Experts of a small language model.
Experts: 128 experts in each of 13 layers, 64 SwiGLU neurons an expert, 4 picks a token, a softmax router.
Below are experts of layer 3 (counted from 0) of a mixture-of-experts language model. Rows are named router (the router's row for the expert), down (a neuron's output weights, with its number) and show model dimensions 0-255. Each number is 128 + 24 x the weight over its row's rms, rounded and kept within 0 to 255. Numbers have three digits each.
After each expert's rows: "raises" lists some tokens whose logits its average output raises strongly, later layers aside. This comes from a sample of Wikipedia text that the model never trained on.

# expert 68
router:145148099132132100139130062129136145108135141126124150069140152115108122070105100140110140117097129114105149102100136137114131121101145119129113143136147113153144162124163117103091106143124139142161142085114120127105139146112072099154059126154149167074138116158180113120108135156115157147130090110124137171134150131111150095146125134181129101128139149099094128171121114097085092096133179129114097085160116127135152095124148169115157135105123142137152111122094121145137129117075153149104145115145123102141137104131138137153172160137140120125130091155127113133147134109107088072133122147143151142101106145118144127140133105059151137159123143123144142130118118087125129118166151105109130159114122140112111141205144119103146133167096126128132156154113139169139154083091106
down0:108113102137154128092107160143127143160097104154150153103129129144120133129136152131152158139137104153142173159108114162127145137172112148135138131087147149131144132145078078124120073137154153158119174126096108116164130132089105132146121115126091143142113115125125135154109176132099137129122145108143119093106102116119149117180085130128116122132143134088147081112137104139073118158110147120088132194133133134180150130123138116095106131083081112088111156119145127132114153101131134119111137183156087141127116154134126152143089137122132104146156123139115153111156128135153100086169142138098146123113118119126161155185125136129169171110147097164114154104091119146139108162104133096156132157164171133156064126181109103134154084133135146129141099106136113142150109125113153
down1:122169086102122131052182112145137113143115159166156164130168123169097087174112130150139140127110081108148117112107081171109146143128140147133124165124142088166105139151156158103131143110106143142081148147146121119151136122124150046172134153107143162095095128141158183149160148114156122110106141123116109101123093127146097110134126145188140127145122106141109079150143133106133126110151109121137165116146123110117121127101123148101132091156141093141134102165134120130197083120093150131150089137137126163100113153148132118140140114165120150117137105132122112134143130097107136112129127135121140148129131149130125140123133092152091138111178150093154122112146125120096119159114130122142111106141102154127160137140086146098135126072123132137138163095174105142144170125109140
raises: "s", "'", "'s", "g", "x", "le"

# expert 76
router:103142112126127103140106120152134152127123109151141128139152119154154164127103152133079139107167118124145149111147105144097188156123114109073158151139105108139142163125128115167105156109171115131155156143137149137112189132144125130090134168136113099101158159113083125110147137154105129137117127074127128137117184107157113174106149100121097131128098111168142156138128149159104113112083146073123139142126165145113101072150131135134125125126092139123106087126178158112121126101139163138101108140153133105137117119131096155175163100157145149117135145132152147127108077128140131137156095139116152085113096127104113150081144154160117105090128143131125154104127097163144100115178140128149108150105150122158094088153146110150142086139117112102147101139174159096149109109101098
down0:092135170148153152138094113113114109080143118143185088146114119116123143140159113103098159126079109123124144068117167141107128153143147101108153127114122113115146135132093102138143128134113105135173130120112149094070195132135113121111111147183118134177156122110057116155136085129124143162118125176157196094129138130157165130135145146103105154127120109140126095141119187121139109189173153148116119117174136106065146142098129111115141120121122102146121146093132118142139097137106093090085159137160148114097123140121104110150160144155147125123120113136106097101138168118134128154092134132137142126128127104155117126145090132087096165126120092104096158126130159128140138147115104109126149142139135101122138114148140120148110128114124106119109144096087092162121109139121136
down1:146093169079129132118156152131085114126167127149091116145105138111137154114168180134119164125106111112145103160150147096130129115129101154195117143090132106133129107099141112161144118154127074122128164142129095145156100151169119133145153139146139124153106129148145162126124164081152095126116130184142122102166113130085086134145114100096105116093064143113128126132140124126117114114153129121145090176132065129092113125092122109118154100140160117158094130146088127159160140134165132146106176140161112108064100109147138123134103125130127130120149140110158109117153109160147111160120116137115094123039132114160137146134150142111167142090164118158097147104128157124136113115148137124136127138127099181129134140130093132115137154130124116119120120154110138098131092151139137
raises: ".", ",", "r"

# expert 38
router:121111093124106082141129138185160133135100123130125107099158140130137150124133162111181162122123142159145152126109120126159132117125102124098165137111093129138111094145081129126124157132151104091165113126142172121109155132130160151115130105141108129132119132126121159116130108132060126114121145124164147145063118118121110172119097145124127170131103098134093143080105158082105128111104169115095136137143144173096145110130153087163182131111120183109102118153094127103163109105148137156108135129128105115152101086157108155122142108119136162136112083131105115109122162134156108088169128096131135155127119198140124117090139142129159111149148119132111129151125128157135117104114120111161124128100112144123063135187108130124133092110132146116082163146101138093150127100093095
down0:101117141104125110141108142110137140163109154119150065114131142165137132147136124097133150107135128101126109154136128138181151114136162176137157128150112146135164090114068116137134144144165146152106117104095126112144086132165152120107077104192124152099174122124118129132119124108126134120115150144192159121112102116092130164110108122151091098125093161174126147160143140130131113130123154111119128167152130132098127151121078121123147157146112121113155163138119080114123127124137138145087153178134160112098180115129143085118140128105126143130111134140124135107180145108145151124126174153151140112146179103110172108141098151128153105101116116124164167107122154128101116101134129162121169117092122148157098169180133112156129098102183130113146138117090143112127141076136132
down1:137120070105145115108129126156111110127087154117130120159147115131081113148141126133143128133138167162087140145126128140118156115112131179145142125094125134109101138104081129151125128114093110139081145134104104119117155122117131137112176121137154112148137172140165127157106153104182088180112118118104140140111156076117111144116155166145161165131143138118123120151135132129135153099104077134129108115116105094096140110102148089125076105154123130105123110100111104152150162118109158153114127097107128106168090125124159086127128131153166169142082146145127175136100164154150175094107149174145133160091132085156148091106123142096165129138150184108109107129120131148104143126129151069123139120110134148112152164136130077145143156179137135167151117139113120122133105098119128
raises: "qu", "k", "organ", "c", "right", "ty"

# expert 88
router:156133138107138127160107151164147151093122118102156150106144114122092129091165120183119146086117097083136141106134141145127089145138118097152134142136141128141133108126099127102144097108181141129123103123144093106091143111118152095149109104172122110132105141126143162108131113107143133128153145159141116122171150106134144121130159174081123090095119122137102157127067102123121149124113123137132162151107150118170175149140129168121161167158082137108105157151077108146088165088107154096119152103128131133138142102128150132173115121184134154099134162174138113151171133136084154114152148085126119115127113136154117093142147117156133118153147115157111075183113133139119168089119094147180145137140136160138137148125116114156131078131116116140106119118134085116129138154164124
down0:140127107124123089107080178128111104128162140143112091120118150132161082118143161136115153132160090112173110067116135131121082117102121067141135148146129100098141116110114093130133111112162113133102131121084097123169130140099112106116141155138144166117155131121113089121116131134146135108097128136146146140137070109070115136165162128115138125119140130091131156133136107147108113118102142127099107146148166115151135179169104075114107130142146092118128117131112165154101123139168162117119165159109105147151117122099145135163146116144117133111118139096124155119117149133142106095120182112121082145094094149094087128130146092125124146154139151121121143145126155127171119107132122120094093118085106095125119125078135093126172105097135138109142152061090139116134119138168183
down1:108090110182127109104101147127118106133113109142139175174141185090151154133114096094162162147143074120120122112122122150149146112144143140090152147131134155096143107141085137125100155184080159153110107142119139129161128149139117100120110172162129159102098117113159123121112120146140136113135111107125148152134115103130146135097135102125071142157117165107103136127098117191173161112152137157154135132150131129115136105120113149083160172071158111159144125121138163093104124125119112104113106149127122162171146116103153131119133126131139135139123133137145083099128111128105107090119109179135133119111122084147160128079137133135101116141139151101113198113116150121092136146159116153137148169113094135139096083121105134104108155109148164129140151131152149101104095155113169
raises: "5", "4", "3", "2", "7", "5."

# expert 14
router:154123130180092169110116135124093100145093157138138143165100142109139145103091147157131108132146161150111141099093127102169134103147126129145115111118111151167108130164142151084117143115126108127135163121149160124184111146110167124134095095109130079135081138114113154129095075128154145141189165149141137123108152154110053113124113096127111107139147148128105126098140141095116158137157140151176122145095118130160133158117130152116150163137147112108147133123132127136121123145118133105122080137151101141130088096089161134113086164132114094130116098145159158154148146161142131153100165162107102168120154161166110139113154140150149145095103081111099134128114136101109110097156117117175110112140130129130142157087119149118101122109155115123071126143140095088109123135099095
down0:108100163125106147114166128101111141103118097115135130133153139112196151128110135082133117118111150135148132106152161110157115162101140125168116156144112137125095132105150091085145125147161115110143149113135127101103159123092145103104084140124092163102166091128141075125142120130145108105106114129122130131162118139116130130143124123102124115176075154126101105127077119134130143129116136139130104087120155188122153136130149174151133112123107185140098181155159144123143085133150131139134113164110158168131091121143155157155092144166123138137178115130131099106118177160130131131132128088116110184118138168142118099123117078138121139122113079103115120136116085098099107151133122143092130073135147174150105088104112146117135137116135099137140119109109130161176141143076126
down1:084146142134112079140179150114136148160154124113116128165136119135149122124171137159122135122125151137150144119088108190115133136147090126125139173140159113121163145131147146109107132129162170122152109144033090121109130139125146128112072128131128186112129119186114125186128177122075108138112174129107108109142125109123155164164109159097114149117120094133127138121127094113136120118085127086085150134162146131105123118146124134097147140145136161127135085154114137141197121120101130138141127099135102128155083111142105161155152131119131151124153152144101165150107140123158121125092144100149105119136132123119109126128092155092127115120149113145089138125158132129082157130139175094138120131148084131089098120124098141102159127113090159115116152146116140136103110144138089
raises: "-l", "-e", "-", " of", " and", " which"

# expert 101
router:121128174156143102151119105117153103114093116138161152076118092166126144109151150132158139171129125147138112134122124125131125140153098161158120116095152150149125082116142109175149139099163125095135099124090142091147111127137139165093092160090113156130125129140147157109108102133161118161136140087115180106071116102152106197129119121127104133066134106121093140109120171139142148113139162144136087083124126106163133129141121100102157137121115127187133143129097112112130129094170137109163155105136134123158103098125147133109124130130074104129109154153163155158139156109127135140131139115121140143108107119143120136109145173092085105161097097170162142097118111154137166136182125095134149128111100168122151127135143155132145101106141131152138120073097147147092147123117148
down0:157142122127156154137139105143130164141182149110156152094114137179104122130150113120107140117117155147145100104134144111122089126130150110134149088105144108084121131146113146130118136151080079125127103128123129129169128147074111117114131133133080113113156155151109117161114186117118139162138151147129110111141170133092106120111131106088119132131127151147131176125140131139095150129161113106145167122135172144126140112139116070127131157139134113127154152138117163111152151104074098131097120089164106078103148121156106126119121136115144122125114095134132159113125182109156139146154151109153111093065132134160128137163143117136126102108150141182099145114175126074108125116179124121160127145180116112136153159069120063130121102087105127103114097148113141110109126158122095
down1:149182149112136081099123132154105124077175126157109119117120134149101110134172106108146095111151071096095104076137076099114147148148131157131124127115102122099129169113130124129139146122144100147146105111114170164104138135164113104145141113127120119141137145145133127185165198122122143130102150133112138091121131143175101088100121114133168107153087115136123110140134142103122119125151122109179140136102082141100133104132120137147138072116110096129087125117142167153109146104110131123159109137108109109097149184163123146134164141110136116121186098129128149132075140129102108116126150177153142145154165114125120104120101091145074107094111107136183132140111115141142140140118156114113141114122128110123131117109092124143119110183122163148083122107117136136092156153120150
raises: " of", " and", ",", "ly,", "ly", "-"

# expert 118
router:151103080149118204133131131101102114115107156118135083172098135119108132123118126125102086099143157104119119143114115150164113131120119142128111159134110149128130095131152167150159143139107134143131134070151119099130125099133118142161116107130109153133133129144120153119161128147103092129120133130099132081132137173158145123152149112114088118147165134165166173119114129151121100124120135134116144117174104106150112135114150147193160130100111119148105109136106132085155158083086145162148118122111128104160115095142133152080110131148129147166117109104144134195125116133149115146144142158181074157097158097144140126134129171151147196131154133098130121156171112105137170150151156116127130185165131145094163121139165141146100126121119158133161109132141135122094104139151147
down0:130150133128122150158158123160090125121104091091152118117110177120117148157104126135146062132154178147115123121142124175112108103134133133126108079118120075140138126130112113118128115114131103111101100127143104158116128098122147193071098092164138191168151111147138101094123113153166145163125139155128144101122100104150130109128133119098083129130154115188103140109123090104117145099132104122126154100113144169114103168073130123127128142121125144134140133098108130098096131155117133123096122140129107084145120124115149131139135163132087121127103121123116141154067170112127123130124127123163094140154151133169112148098119140089164178165170140105105097136119136156124130152093112108107161168131149122162136137087131094131146118088119141111167145148150162139140127090173116
down1:187096098094149165144176116129115145086149111144105138133132121097117123118134112129125139162138133073145125139124151135134148140157098139136140095126119131130123106113085112148141144137184124130126118151150107125123169139154146127107135074102097121113151148145115141124101161119129119165157146131144154145157133115120123152146153131085133092110140128110138126139158095156101142112127168121126124112172094106140136142151101118097097108080146122144156131113096092111126126137101111143139127112163158094152165155122132146098113106135086092116123143163133126154134116144111156154112103116119135174135182136131190188124154153132104088137138106143110118092163144111143079105141106115147085146105162111168109127134150187152126163097082135129102197101128127148129138191168118
raises: " of", " the", " in", " as", " its", " and"

# expert 44
router:117137142108147144143108138121214102096107107141152151116107127128162132088216120134108126095127127172154136145118113134135119146123112106123123104175157127141102098166064115104115118113120152140122084141169143096117141148096126127102130130145115129153121149124150116112113113148140141149135147157113133124099106114083162145114143159140140137108116125100097137164121095081145091102108147154126135159142124086107129156154122159148154140147115152128152183128111121139097101136157130160104156107137128088130127112147140130175123108137113140142105101105109141101155145144140128074132171148119134097177145146111119155183133136144152102158125070137125129146091107101091151109124148125079149094099118099130114136176117113106116088069120133136086128126112105094147105115153109
down0:095094137120110118126141148140137119155100097101139142100134152092180103119157099159137135118122122124109153133153113161122145136155114116175099115092186140107091109140141164086145122128122091137109135124165131145132143180129136136118121084131142108132108126099157132124157111118087098123134156119097105142141161123098128138114090152123137142140102122171118136141120107080091109126129087133132091101116102127153133116098108132102136157130121072107154134116090171099071099169105142133086126102116081115073164150125089124127134160107127107121106155108114137130125126098122110116169129168090109125109146134100143104143090193099128111162151107153132106148147107152089157164119118139140122153110092181135126087129097105121164140143146129106086161165106142164145151119104112
down1:154084144107183156166124170109113108146117094133128121161158130125132136121100122092137113098109075122125095167118135136142149109119165149143114144085188146147125152138118142124127109083105105131139114088111146142139108144162120130140160151129131113144096132093136139153134145099164137153107131136131138106109108132128075103115150193160146150087162161111156064160061121115145089101098125097169108140177105188128126123153120115148126121143110127108122117161123125129145160121124098111124137138131158132120134109134136141149127124134111173155116118096104091140155153118102187080094115122162145129110098124130112139089128130149149169127135142101127094128085150103128152145167143153145138093154079133139147133140136133101122091130092135122141177150117121158177137123119147
raises: "spec", "Un", "U", "quarter", "form", "vent"

# expert 124
router:096133176086148095088120138095163121134151103133087159082144122127105108136135131138154122130117103160085139116142094133152145182143114123129117142121146128121155126107174095125128113107145162124071121164152141101113129117126144157097119153117137085116146124153176101122119134137132152121096138128113108187131144109171142087096092154187157150120147124116132116111140111109142143091128103104135085097107156114087081110140140153121128097162114145113147144086156141138092126145149144114118175137127100132079102156122124101143133132159137123102165150135130161107128124146129122127141136153132173172116112114122119135133162087116119112108076126144099110089122124107127160137159109110164164076164135097156097169135121090111157142137173128153111132113099160152174157120105125
down0:167098175113097134081140113153151123097196107169119156122163109132113121128117121110106131156121127114129101088147150145143142074121134128126151118177099144133144096146150138108116120135119157109138134150118147138098138127156091133109121158114120103131158112090132125105115189144119129127093137066129180149084110134153114124129157137070086130170145133117133146131102133152187162130137154106148157160172132096136144107132165133104118053163112135156125133090125104105117156134115106095114122121089093120124153147112093127120113144116112124127145137151082126081153106104146141098149157115097133109127098131112058154150149099120143136142100122092127103137163144116136140138102091092104111106116137129102144174095138124113114088110125116153128109113131169160140123106124142
down1:153125108151103081105124166131148082107156132130134121098145118088161103113106117110150115183104118103141110124182141104125150107160115152182133121158122124143104131096129096111104152103133117148160136118107136148119113111124097137108102064133137148136158083130154120109101074089105144141144184143135139128120130138102097134130190121097114104124078104147136134180101108140136137167156138103084094076116120125122153116112115100127120106112125122108112124174182109125119114126139137110157155156113095141141105108187146171120161112158135166139115096143146161135115129105160142106164135118105143130128131159131125162106143094125151183131139133092141132114166144120136135102140170109123096152126142124130143058111146096119143101104107153121133106129133133137183115109094129
raises: "ig", "ik", "y.", "w", "ak", "an"

# expert 62
router:133152121152128147139129135140147146126187143119092105140115174132127138096097121152116133181120093123124149130152102151185109085109172134134077160150142162150135158115138115173151142105117121115136124108137148072125130103123138146130081085109171145142111116140156078102149160146090120091131169115113123117112102139149125112139135128127130098126100142110127114112146158075119132151179091142118091143104102130134115133121127096139126158101135144130129136144096115109161126100138134087119140183129126119112090102173117106106175133116122079140153146095184154157131143148137132152118151087130073112130104083196138142134079175125143170111097077155124099140096110135123159163124152116119148111177126121103121129112117107145145126130132132138152107112130132130107125156150138
down0:103132087131112111121138140125144107152127105145128159108140130165173165133112094128113154105082125116112130139134153143119151139148113131087144128114138086117105128139173134122145131107117149101160099090128097100134165127129099134128122116144128090144120117152089156105170126137169143098098130113122075125141114135112132108183090134118127152104122194135113144124128075154148139144125103091102078115146164112142081089151154163108158154141130144106133147127164156176129147124125129123167123130131131143145114091103153117164143106144144106086120158142113104169096086089152156101129111126123120079179134147148143156163121178127139101113163125124132157157139101141085127137130121128070121156119127100124077136139130129101131135078137091124115109143164157143098176175130093
down1:114095092174145096161153108127164102109105137141165106143130143127134102139135119132123129147123129133121087086100140135143152117095139125133146096141150147113121118150111094167170120174138100103115112144133100136129145107171134086143133143143139135137117119138069112111155125189153132115140148135141126059117154140106125128157124125140132118129123165145137124107129095160139111101164163167130094174109125118097123112109118162162106136115110131118170081131092060110149121151128105161147117145139139098133145112133120150090106087175197110118130192139111097121124120127135111095139131106119115123137152118112092136103117127115132122184141060170161071161157132137132159116127150117125110151122105138156201128129127133137122161122089165120098099126148122130131102107117134
raises: " and", "ing", " of", " with", ".", "er"

# expert 9
router:131119097147160143151124133123135115142111138130120115113136131142069132119186074142128106125125132164092109130120101132129102121122117100143084120120132124128115112158107145161143108165131122120143107161109135097172137117136109132138147125151111160111114139097174120102134104063127151140136092151089112158083137147107100141145136166124130150132148122103132146157142106125111139120132103137154152134165147133082113137123079131128173147114124132148107141159121112087174119121119127121135123125069126139143147137177096150129089161081104102110134136106137153140137094091156086121159109091117148166118121094158144094162101136156129143107140138094132147162123134161142138108183139090087141168099167091129163142119093134100180173163124115131077130133113138161132162096062123
down0:118166105101163145129115091186131125115132123151154146147164129164128098177164117094105143093139121126127127065100132137127169161108086107127125129157180136133121107133090100166124133114151112168111139128132083124142168108157140061132157132106128116122153161190109156114134146124173086107110142110112138116110117122138150127132141177085100149128113136153089100142128173119129111127164153141125127113125148104130133129119134117162151081119139153141120124132122074168153113181171144099130134138149124128110136196141126128129087154115110122099140101121113149132127134150137132144104113157155110124102117097123081160117155152141078149114162130133149117105142128112117104070105169136122118134139128150158104114115151099117131111162164131177093147090102139104128137150154133
down1:158103176131115119136145121134157118193127137122089136182099123204123121111076153104078136148131100131118132138127126137112117073109106078132072090160145112130151117139138113151105153162131163121139115118121119150121119131126139157123095134160160133135126079143111152105170140142131152118133137115165137119153124137125131120127107098124156112120109154139128169148156106122120144144137114157133122097119131106120101131097147147149112169089131122124107136098160102125134158120216113116081119112113139148093171118114093118157147083153085107145139146149111142101118088121138136097155103103130158104138119134105085071132092133123109099171141116120168150127089115089103083088135130119108128121159163117144112141142113104114135115086115100135128101140117087115138160146152105
raises: "te", "'s", "en", " Town", "ze", "e"

# expert 0
router:109094092165139123151107133101116083085119151131123116161078125161159137146107151148135120106112132130112114128114124153110126179121104098105149120155126142128146111150139159146098133167126082165102102166132157152107170138158158133091126127179145080129104165139154149109127147183116140132132127107156078129110160123138141092130128137120143155152078154165107146125129135124136111144111119135162144139141165173145107099125145172125158152130088158067149111122165150098130104111108113158087145136140128107121168147157115151142138116119102167136136111103101124098097086144133104095164124130106149137092146155100122134125138159148087132112156151142141140125154119130147089103108134140120157145097106095182077125159133110139130103083155097136154087136092105157114158131148136
down0:085119121157119124147114125140112154150142185124124168102103103121159099125153103147118126161150132152145115156114110137167085144172129140099121137149155148082161132191121113145101140134123109113123071141119140151114146141106140084114159127174081125142141110140144089129126147125126113108156109094168190121155128119178147154150119159101137132115106113125100104171126086131127113125104108148118138134101130181128105141128090117112128121145132103096153138091144138116128168128141152114142119134143136097091164143150201119099140167103143113131119140091112110134122127141151107109162086133132107131122134127167157156128122105144135116145140154153105159156106082077120125090190076166139147104145123104132116184131137128110154066120133124105145132133128138157121118102171120
down1:082069138120128172098125153124121161142155120107119103132153109138096112171104105139127108163108140129117136112157095137186133126113135108146130157127153148099113101103154092112128158142109158150123112122087136097097133141128119125169104140123125129137112106128082144135094130131130112156111148136132165149119107113103116107110121116119111105107136141107127129160136110071138073140068100140158143122166107144080143122133169182099113103164131111146093153096085102129149122162129169085129137105148123159100088141167113133126105109081143152126075133132124136130117135122115134162140151134134140153131129111150197134104115116137102110146101127139103108128127111120156130082146144171140178147110113130139117116126143090083128139158113096184123143151114124198115110167101089
raises: "19", "20", "1}", "pp"

# expert 64
router:100087095138110144114125130082121111139149104167133136181090154118124133156139127125059117195133145125160110107122163153119130111128124145134151142109141113130100154170135119111126103113132117148151118119125164128139116092123091117178171115102161103141167128144101097131127208172106118127121099097088135118154120109123120126128156077111146105142131110116106135176146119131121108180103099116083117138124150118158137137122109129116146122168096098137084104138197159167103106109118099154130149103124130142165138144109120115099134131116163139178135123135116101134143126120110130120117146101142089065156124149104126154134132140135137165165119144144130146110149160098121153112113133168179071146128105138118123132090133109157125100145135144117173130123139097125079111164136139
down0:106071153140093154152120144120160135125090158163134158097133150124135127148094130135086120131145110120103119123163130119110106133139131147133131151102100135143094122123114111142122128087147147098143130162115146121145136119151107139150093159117133120120167155154074130109136167141089122133102151117128179118172124099141137128146103105129145135132159094122126141134180130105106117140139181111099193143150119125172128188161094122121148153074170083125142153131139110125104116116164115109075135091150118110151090142145158105155083113148112124136112113086114104140146118159126150148168111129168147118173135147116160139150128131155132154140071118137148142100141135127100082164135127133129085176106147159116126139132145166114130111120118164144160131098142144151088072139076117
down1:118081139130171115143132130145121131152133153084090129117164151100150116126135141140091097104142139132129079129123095164179181166120138125117093116147122069113133125115101117135112131138143156125152103083144121130097111113153166137112109132119149106140141126132157131118134089160119134130134104132111140154135169153088174110099150119156141106178120140138140118134117162153134116142114100144130118142151143116079114148124131103103155127144149114140105113141170133095109171138145158099143092137133150166104138124129108125104162122099165105106152098124093125151085144124143127141141123126128187106120138183186086110125128169119112087150161167120142130113140073094142102192112105128109149169140136149108089132159125136155167122123086088138131111109155086133104150126093083
raises: "ly", "ly,", "ly.", " as", " her"

# expert 45
router:117134102144113115112121148141095095196081123128154154178143102136136136129116114163143092113152146159125145139112164148112161094112141139153118111137095163150120132163149114079131125127137154107172120136119101120150094121098121108106117098154096145131118141103134166186142126115127130122135166111125162128130112157119086091115148161149150056114141124108151131129137148169111164104128116144138184151091120109160120154119150097097135159131152114114143154094127121087144128138139144103128089151169131116142099126105105123077104159097120174110104104148146139139136130142121040146132175111130118103121142130117165133060124143180126144122124109099134147133137119115125154104129114149162142167133135123113138106065111165119136143132112106147112166089142148108123107136124102
down0:108101136154075136150110145137115111126064089137102093138094093106113153099127128073173119132146152148111117164132145141125128104105159154159089137143103118120109143125158130105108075139112158120102143083106153134127120113106127110154065129157082096123177130086136133165136103127126147141150113127110114142083141133150074123097148128112098170154134070136143088151083109092139148128147138104130108129135108138130164153122179119154176155121129125134133155090146147125112101140072106145066115169175109179132135137145095165135145102114128125149107107137093119124180150149108132127149119106130127137124123161126132111130145144109152130122116114107108175120118157145142153132154119127141119108126109100171147141114119179135176114117137122133154164146126134147101145123120150
down1:152130147157054112149179170122106083127093115148121134120144146096126154135097177134097127133122136141158154120110111115135056108186124127116131157151126139113118153110183146102117113125132091111092120119095106130108092127147111169160108131066119094134134128104124161133091124124105118120106126120125138093114105106168101104128084138212191127150126106142119128123136133114129105136148086129159142113167156143118161107126122133109093125097088163159100093098115184163117083117143142102171120131119104130184110112136163123128144105158106114135101099126123151159123172132112090137112114127105139160125078123126113143112126134145130133106137146124149132146143130128140147143136119116188135124148147124162110156156142113126095147112103106115124145140103150093149140128134136
raises: "oca", " Play", "ce,", "oming", "cean"

# expert 51
router:149155134117152153143141150107144129112162137131097137115118130124165110107113126118124150141102084138094113122142119131141123137142156142107122123163164097141128118121147121111099148124121121080120092173113170127139153106157114146138097136137157098123113100175152130169118109126089164112124148167126101175133138124155144096131104174156167100114126126123117121116127105082168131163136128133148124107092134119110107123129187080098072157113161140093118143113136164104136139178121133078156115132106127148080128148159104130123151141134102149107160132149130134108156139166177136091172104103104138142104117107124089050118102127149144134141121108164129122140138109153149145128098131180102112136118128107159139141131119098154126128107138075157075170148111158154113199163126133
down0:144076096086114126139122044111171120131155142138109122120110136117183128124120106147143097118136135139116169120128134107101175107157115105107161078128133129133122132130134091143093116129151137131137183122158163185097073147131104101087095138138123137139125109123134124100086129113106157163113137100164128118138090104111121121150139099146109141161118102123136126129069098123116142173143129112175142101161094164152125130128107146105103138172123088139104116126142141097141127123111131067150121120152128103147188126086118113123077099079129138111110094128092163114103133148162178078135131122132121125100147164159100116148117163103152123126148142107137109127117139175148111136148131126148118113148128122122151154124156134119124077147148114157115117146130175126150142130140159
down1:187114163136139124105154125146119160182163085099152112114133138180098097138130095086096134087162095096122070150129155124163125150123154149158147144129098124114114105106138068159123131137178121131142149109131098096081139120109116103127102111120131157111131130132104154114119134155111153124152111133145125098120128125144121103127171094114137112133141110096131132134093154109145154131107107138107138109125090144136113103148110137155073127122166119139157152127119085125141110158156130117149120140101104147156130186145155130133108150139107151133144138139156136138120136114118083115157134138182144077107180194117123107110092129156111095168145162114112162133134158137152155090165074173130113084096152162163141140162118151128141083118105136115119112140129103128110127131135117
raises: "wick", "ire", "roy"

# expert 78
router:134110092088127120102121105132160133130128173143144146121174133118120109126123150133142178145099110134131147151072103132121165119102171140109136161138122170140072113148105127099124124171120102110089157123146098187082113123127147088101144144125050129104108123089135160159129111123149109165130108134139136152112187134139142116124096125169165093148129122127120096095149118130155108089115156110097114132152115105102119114129159119143129101124126129106101156099127111133118152154163129132161129120119137129072087121108117162107152105132130114139144101187131112101149107106144117079198097091112125174110151131088151131167126113112136152168131128072151137102126127155128140141133119121156146109158119131123115138145112168147146123097154167132098152154122142095142144154096128
down0:131155169142137142148125154158104135104130112072174163118140127124096136118127162151114135167145124117071169130100117108106136164120126127121087128121125106124128113107120148078106101142089117140139124124128123082134107096144188117109128107121132155172087094115157152117102154162144121164128134156130134132158152107107155179112149100127102158137156109146167120122115163110101103152133110086184148159103116137132111127193151129122174110118114131141124128133085076107144136079153090125110118171088133118125134131147163141123116116134136125121156111132157132153087079160090111099155143093167124127145127149112113105135168125099104159148113104128122135109137109162139127098173160133150125137129165188077139171140135103127107122144147118127125112108151111134138136171100105
down1:120168145137086096141158122146107121143142134114089150131151166123138084127145141109132107113124129113137146147125127102136107128105183145115064156159125147132106147131159150124137111122132150087107127144134111151129143128134120116111147132106154170079177138160162105148154149173137132115156142149142145100105141159147154154156129145120136160111131135121152139165116103064125159119152164130139153096128160099117169170146082124139145122096131147111131124146159076128160077137137130137170130156159143141162127148149131160150120091121163116127095102138120125118139145121142130098120133148143122116094126122095111130135146120136125104115140134164147133145093122045167142137190078093117119139112122139126116134135068095108146130091137145178107123144072159123082167110165098
raises: " to", "id", "qu", "g", "l", "ang"

# expert 40
router:094159152121135127146157120120136173151160140104100114154083149136160159147147090124092164118111119106133176134119150160106155117151093158067164180132132087126127172115102124155134130127100138087127118074126107104154179163140103163179152156128136153133132115160103095129131139153141110081145120132126136097133150072129099130126174065123097101114098106080176135121136130115151140139115155097130157138142140131125069096178146142123110106110064149127146072148151146153124100118131148137144113131111128141111124147116098112139101111146128094123161142133146139115097106119146095112104118121118107121124106125153128124132131123122135138130128119105134106138093123117146113131139094142137104114170168087136130095159143149119161098113086154177158098123128147126129118131162104
down0:117117108089159126136129123151083147154160126111115157118122166200122159092127137126119158128121142147138109156146096106130132119154134115131113087135132102151144134117108086147115113131145125102110101107124112133155105159131112158106146116124124139122081166127117132136149083152116119100191085123139125135132130149092089127135118087093142155088120123114194176126124166119075142158135144145150137117150162114112132151144126111117144100131147110109169137104147139109132121130139161115152154144136108097106127170134102093133173149120137125109136169116148139141135158047140095132100109133074109151154132117173123166161146103111137120123122158122136120116155153137121130157109064136090139089131134083117161172147140098139165104131154182158158145123086126124160104124103139
down1:112119119091112122145087159137142114123142157148138103134098067151095124094093133139106128135108120132101109150140171087105097102135094141115098085122136170134149159131127137146143144098146115172146148110127104173111143111153111139099116144136100172141107151107114111176122174140123120117135181132153127162147074130128097134162136079149162150098139184119132119092102116109166106123118159126140098140134105122139096146138105132109125145099136147096118157135148101131083112120161131170156106114138115099094150097151185090151136143120118119070137143130144131126129160105066123138158114131128103109152116089129121145092157127168123117146121164147112121126099123085105104155079114136155096112130130062174111154119132120119143148105111146101133105103131129128094091151126120
raises: "\n", " V", ";", ",", " ", " for"